Experts of a small language model.
Size: 14 layers, width 256, vocabulary 32768, 76.3M parameters.
Training: a variant of Adam for the experts, 502M tokens, 7660 steps.
Below are experts of layer 8 (counted from 0) of a mixture-of-experts language model. Rows are named router (the router's row for the expert), down (a neuron's output weights, with its number) and show model dimensions 0-255. Each number is 500 + 25 x the weight over its row's rms, rounded and kept within 0 to 999. Numbers have three digits each.
Before each expert's rows: "comes before" lists some tokens at least twice as common just after its tokens as in all text. This comes from a sample of Wikipedia text that the model never trained on. Tokens count by the router's weight.

# expert 70
comes before: " the", " a", " his", " an", " her", " their"
router:527526493490496556449464523501501462498474507492507471505517510465500494525526486502459522520500458488529516482511557483514455522504524463507498510537508463515519517465533518525469481506509480476501515525501451534508482561494512579507510527516556531490520509491483491506486461489523551476537467502471487519521531526469526521515486492495524510527521487515513481512530473502492538458492482486505493500520508518520502481477495527485521476467454557554495484501516522508455503505521533523457498479491512533524488464466505492513479534532519516526524486490521477485473519420484512508470485534511464468525494483547510519473490516493504468506526535515526531480486566521489483534509508491503530507478503470496513520513471496500522503499458479514475524538512514542518494512498565
down0:479546519525479471538528462510513525498512490491417464556481500521497476475495538498445519498481467460513507486463514495503515473492506471471507506522521498533496532503495509476506480520522482496517463512492507520497563489518451526515480524455509503539500492557534498485455531485502476503480445509534504491508482518485459525542483516535475482520516513481499560484481489495475527511496488506484495490486498508451456513507546476516496561490426512481512452490445469498502497535495505536479530530498479497495535495501524524500458514516552491487514504477528518512538491514491491483530486482460521488494496519470483478502519487481515500482559483497496550478490523508521493517516536495513494511496499482469504542513495470448490477506483492554485490467490474480508532498497451

# expert 11
comes before: " of", " and", " in", " was", ".", ","
router:508538464502480532474485541532511451493485495504474462478511549485495519546537470486445521499495485529525543514531540481505464508473566470489509513522503491498503502515525507498482498521550532485525507528490456526496478513507526573485521486519501524495503509513507512491517507488487541480469528473499525508506532512464520521513506491464531454518538451479485457556485494484521487460482498469546483485529518506509456486478497507488543489487513528520495504504494506479459508486553488518483488480519520529548490471469529481506485498479478511486534479482542494526483537458514500484484508505478483459538501505519529539481510509484530465483501521521521541481474573520468496483488493512487499515489551482435495498524488494490522543528457472495491546523507504518505508471494517
down0:504458527487524519474515491495500484504493495471463488474505495470494465496485510503461496472551473465467467536518535487492533511549526489512493494418528501514516529503442507490518452528503509506473484468530528502494526542527481526494497524538484503500523524462522510500502494537483503544523481480474511524490492498517466479560478550519484509491482501412501527527526507486496497529529542444504494513489473474499508484507488475483484459472536457473497528514504539468550468478496530498521506439470512516489488548520500498517478519511498479490495561502502496508466517512519504517471486518504494508484501487476531481482513457505495533519513515466500448532499519490467506493500540445517521486499459477520493517474478507468476509494518523502453531546541522481521489478493493

# expert 33
comes before: "-", "\n", "|", "The", "==", "In"
router:517526488492507547475467525523500428503512512500475504495516490458465511520508495486483497510486485496547508505524543487480499494478544479507499508506488477532524540465503514504452493501532494459499528517518472526505471533492463507493506492521504500470533504487492510460507488496481560468496510478490479514508515551470494520497517518483513509551526470515521455506499487486492559475491492497523474507532515481526488477466482517499533472478454524542489496505531532499456522485575508494437474481524543511528506475495542470517456514497492508513553505482509474493492539516518514497486506507479453451506481481551538538464486503468536492467532508552545537443476533513474510518470495505477530480495536471480522523507501514493528501516451487504499515516545523530521493503499524
down0:528478470495459510492499481525546469500510475506470508531491498498480504494519472441490531497471519509476517489501503508480475442504503475550491533530471475518487538506498560524536518541524502462522498488500508550469483457505494510510502519502517512477514494490483522469461481488544503527479503518516483510451451525530524517498486450487489522492491529580454500492489518471479502444481526497574470473514517511477503507535509493485467522517531565483504521424539501497487481510491504525559510529509518494535538456502523499473502472481489507509527486553510508519510517490508525525469489467515504505478478467505493521498550480493474516520505523503493525493473487485522552495483543475462457487501535508457512504520470477508474507489476529468504510480493519509483522479507499

# expert 63
comes before: " the", " also==", " was", " a", " also", " an"
router:508514505499504578472492538511512456494472500507490456511510495474505516527510486479496531527492501523538511476506555493486473530500517481516479503526499470525536498521491523518466470493532497518488533529518436547538494550506483545488495490517545541486527497499460525508516489485524536492502475494454532518549541506476492524502515467472536477506527462488500462523492454485487551451472497476466489508504512481500506488495489515483500461485481538514518511520559497512485516502510541512441498455519525527536493451493511502500464517509507525520540485464521467526523526432499497509477521518474475455507482482581517545474515505483509481498503528524528537497501518525480487528482479516530515518488519477507528524520508494521504519516475486504482529524509518524521514494481543
down0:455579489520480466514504489479519497531493500518493534534504467507483496482520551546478528478538501509511468486508518495476492487515518481524480496501511505488477530534488510473506467484506488542512494476514482501540484492512464495504486495479503502491500501483520512514459509484470509501558457529502484523448474467531485518502497575531546502493497543516541463465496519501508491539471479519503501482507493501478512467496472506506518540493472537483465470472500526521506545494516485497475458475502528445466530483520535481461521503507544491506530519501452436487480478532470513521476480545474490480478513508506465480498472537485466522547537523511508475450453508465497514454522529521485484484504501503498508538543454478471494508523506515507541542491486457520531501496492515

# expert 5
comes before: " of", " and", " in", "'s", ".", " States"
router:501515488491469541483491551520517451508513491475498476491520514485485480544543484486477513510505504531543508516501538513506466502459550483497503524516514493501499494479506508504468496498533498482509519535513484530527487527501499576477509481518497507479491494500495487491527486505481558490453514499489475490493500503455501510529473492494543476505534472491489458544485481479493477462507502455532510494534532514518445485488502526494513456470503541543491521500494543468467506470548472508466480467502531534548493449494537500512494520500480516500534504467521496523486536469518500477465501527483471460549510492530514536470505516477510473488511516531524535482495588510467471481477506519495523503493539500438507509535510494492525535521457478500479550526490542528527507490491544
down0:489505538461490488507471506485522491494476485491503460502454520497525492428510484502511492564497497475485482474507496470486519492491509473473450475501497441507531550505495475533483487508507494551515536505537524532506525502481504432516507493481525533520531455491520518527508515518461491482532529494512486538500523507478517470459504523498523498514495463553476515485533544476492530518445470463513452515504477468517556503504513518495503471510472520497539484520551490500479551526524473514507508552535505517510479507496482498494496496497529547472479481521485486449517520519487488499500534443481510459525496514514522448511523496525585520518486489459513493489514475495511521533490492476497476548477511510522530521521486514539504472500501516492503479457524481499516486494486529

# expert 77
comes before: " |", "\n", "″N", " mi)", "),", " /"
router:520501516478474589454536525531511405509462498485490485488493489473468485534519481497448531509475485539530498471527551503511459492516523471495484514512477509494489532458503511500490524479547514473520520519493458505503482540512516523469505510520535517478490482497485485484546462503510514481504501460504523519507528503426510510519504514488534504528506483505522446514485515484508517506511476511509503492520500504506482494487484518501522451483492526532501494510491516494431494472511485541491485486495543516515528481491521496541498507481488523500528510473506482472494521442502514522481467500517460496539508508532509529488511495496546492472552507539519516491491522522463495494522516533484522496503523458440516501532500505484502528511428449487504525548535498505552509494524531
down0:498500542498531499496461474473513497496493512508470518528485499525504521538462542462483525489520519537489513543499431475483486478507500496528480511476486509481476486551476519546499479494506493481485486478579505460455545474491537540488516509449538482485477522489485482486465485510554476501488496497513521481531498512490507519464522525482461500509499522491478530511507462522535473475482472465517517507483531526518509526464493526504495493442440503513453503559470473459486502496489475457523512503534505494492486529509553463536516533471489479529564536526496472493441479488468507516495522517502533518487479521515505487515529535507512489487513534498489533543508544500487520514465498482510489520452490520540527508522498528515467473523525522494484483514506484493471492481487526

# expert 74
comes before: " |", " 0", " 1", "″N", " 2", " 3"
router:514500517473498556498479502506490410531471502518484476516503511493463505514509466487475524527477476535517513476486520502477463507478508464537512528522478484491525537485495493500474521486551471477522505521531470514520469517480498546467512492535527546485513490496497491483535491477534534464520527506494511524518516498477470549504470546479518511538513470475510465517517493443491518475504496490542469503509495461531490502472511495511522459489519509520476485492503521508475493459548544509487480468491526508514519486459523519519475534467475516478501499475554445508484516452518501499493477500494467475507470489512510553497508513514560508514538493526520498456491530536483477481493501547492526502503524456510528520534490480495535555487441445496512532540515511522512481495502534
down0:488508511547506519497509489554508471508451504466491493508500478481562490473463512511521537496530491545492472540530459541489529500493544509562467487481538508479522483512543491506498465475522517501465517479524507518446512488483484472466527499495450475471509515498459492495489476488472553476466521476535502513493466479489491494504524490497486552522483502477514506545451472444504492487475477490506520436510468494494450515506519504521489505480492495531439472476529555488498516547482534471525503497482488496504465535499501490499492502496474495509515511498523479514507529496522522508477501473514513554485466544544514477475503479522523489499516544482533468504476533511462495506502520453499479479479507489448473458470512502520489510477532490500520490510490521438527521521498532

# expert 13
comes before: " of", " was", " and", " in", " is", "."
router:496547495500488541472464543522505443491463503502512458476492517489503497529525473469469520507527487506544524504514523468507465494462559494510520491524501474504509518494522482524470508504540522481501518529499474528524477522506516541498535496515515539488510507506480513480522523466485564466512512480489545493494537534475491516537512498480549487530548463506486457558521485506506495463470488488530467487522534496526454494472493510483536494500494507517492513525505511492445502493519479518478483458516530532536486511504539489536467520468483485494541446458552475500499532460482497501480512500470494436542495484524506531484497502482540467490510510524507525478474552529487501491507485525475513514494531473470507526529472489489515529508450470485496542539515491543522513465502512
down0:510474540537487510457517514480548489503440525466480492481476505504551532525504520464477498457503469469498502520497512513486514523486485517493496515505469531481488482491514450485472514480532540518511519513492531498448503495513505501485502500536535516523502526501532515477504503486513492506472499535481503462501509462533493492513506504518474518499518513489487483517476469444451466501455459473508527502473500515499510495534493475539465502577457468495453499502489515476461514515513472487490531553472522496522576460488493536517535493506503515459496472463512500555514508519505544486502546486505510525527456533510523533479494518482509517496471501508459493454473499482494476551500507511493549488538478491492476498490496521458474521526463516516505573494516458502506510501455490

# expert 3
comes before: " of", " in", " and", " for", ".", "s."
router:505521466514468530481507538501515458521500505494507468481525533478499492519513482498469515509486505517533529519476555524524468532480517497510506555504532482502496507472510515500471474503516517491518517534526489531518469509499467582472533491517501526454520484505491514472495470513480553473468530475493498489494500522466495514527477481500539476512542459502507466513495493483477506460486482483531511498524538483514460485495494512500502466497496536529511515493496522480477508460518472561486465484506519500556506467503520487523465488529489505506496517474517491500473540451520521486467486495490463478529486479518505543484480552470525502478514505520542536463471597513480486473515505518496541507479513493469493540528525495497521529522457496498476545543485557519519497473503557
down0:554499492521498525530513511476452501487483530501529506487470558519446464521499516521501484506518524517457474521517492478523510488518479491487540475457520507501507536474521488495494466445493462525525532482527457467492484488516540522480465459539513488487480503452513513510491525507519532542507508515468483545536444507494470517519496512520531508534540486466481490459503472541464483508495511504504521492452475477482528502536528491522467515504485532468539454545502522519514490486539541518513500456492484523506473494474492466506539512516512467453506476473531527538493545545512500488473487492498482501509509531504529556524509498529521498515494525499489496570514478532514499524513497493472504482483527478495467524507507496515543496497477489523526485487506519478467563545530492

# expert 72
comes before: " |", " 0", " ", " 1", " 2", "°"
router:516491478480510582504507526535474437502476479501519483509525508482462463540502488521466515523504481495535519470499525489504464494492529476537467518528538465487509550504546496516465491505556494477526516513519465527506498508467526545474516472499551546459509474469463490488517462512516526485477513487508512535520518478466501494512484518484529504531533445474515470508523514487514539486506470495504489514530513474537490493471511524499518439486497551527477508505505465508479492491495495507497483492541512488525520496471533476534493510482512486495508506465537451485483532433514493508474475484500470483525513501533540532486520509504524481487569508556512510488475508502499451485497497497493496512456522475476505481499521521496509549523470468470488515523551518534518494477524525
down0:503533510485494511507515473522448528513486489486473520528507468518483485471480539542467521528493473517558501515485480482496489488501470480532525514552446502485486519475492494545478516526550493515518514540518449501530491504485475503540497483485532504498455528508505507496457490489543475454522488473484502499493495489502483485531508526519452465460478487508526506457510495488476448458501494448543458471485536528481504544524525470481544498510481499525494560500512474523479547487540506484495511511516459508489495534476470529481486519469506543514500475493519494475460477448482510513502504488503490484485481529458516509524513488476461468467510535537545473524544491524519492517544518483490463471514497483496451529488473513482524467519509523501491510533497516480458509448511483

# expert 25
comes before: "|", "\n", "-", "The", "In", "=="
router:499513484467497560473453557513495432503490518482518487485503496446486488520526509495490500498482508485540509526516540485491479514480559465497505524519477471525534535487488529488468502496527496458518530525507469543502469532502482498466521489510522501461512486482479494473522485479511551457494504486465485539516513501476517547531498491473512496541541456487516454518504488491495545457497500485536477516551524470538474469473493510502510478478467527543484510506539515505462503473546503520465495474520538521537496473524537471514478510510498502521520515476511494516488531509532514479478521502484461456506500464538516530475489509454518492468517505558524532444484515518467512489490514513482523513492520475474479529526499517528516512513432493491476519530522520514528486509495535
down0:496520492513516474501501546495500526537509538477512474424508481485470468512541498479489481490535539497486509511465546481505485484496490523512534497505464458507457485492499529509551481500505439481475506467500501540480482495537507425483508468490515468474523518489487479474480484500515454483485469492494496551493517490522490522471464505477469417505520510441529518515502502515516485504515494483468512480507507494494494456543519492541476530510498505533455476485514447448522536486470492593475516492500492476481508461513513490513489480506489514488525533523503493479465480487506495492511491511560498506483500465503472482525464537519503508509473526491458500499502458472468475465515482526498525524482474506462479512487518471544538511478514526500501526500483465498490535503506478

# expert 23
comes before: "\n", "-", "|", "The", "In", "=="
router:502534475471513546509444548514490423504483523479510495500494498445482482535506499501491494516474495513546511500514557495482480514473541468511498497519493486513504525507512533502477496511514491455502528532497476538509478545527486498483507476513541501477528524491462480473531490499510569454503529488459477517487497495487525524525513490470511489543541453488510457519499482479493531470494490491528478506552512489528460458475481508513504482467477520536516516533518511492474510473541501521450503468527543524525489478506544475516466525503508528508540500468496491501472520515541495496485484508483484442504497475544537537490511522449529480504525532549534546441500508527450490506484508521488522513496521481478509537504494497506510499519449486493485514519528515529516490504509538
down0:471519561494493516471479528505500512519473470498479499480453516486533478538503455446512488535440442479501539497467517473466490491524519488503447478473501494487467457531472490522539501487496518548474469484528499482509542498495495510503533568469522540467490510523495493544450499484489512534497501503495557499507552487516482490504496461537487476459515492510507486493462500485490523506488470513488484458488526499516477453497548490502498458511534504505496481523518519461554515494511474513512510509528467484452498515508490507498493489487486524532462503438483494493498499453482491522522484472466507522522469503509527449495485529516531471513512519491524494531564489522494519492506511468494506551502521467531456479525481503483494511448503504494484474543485500497519522479469499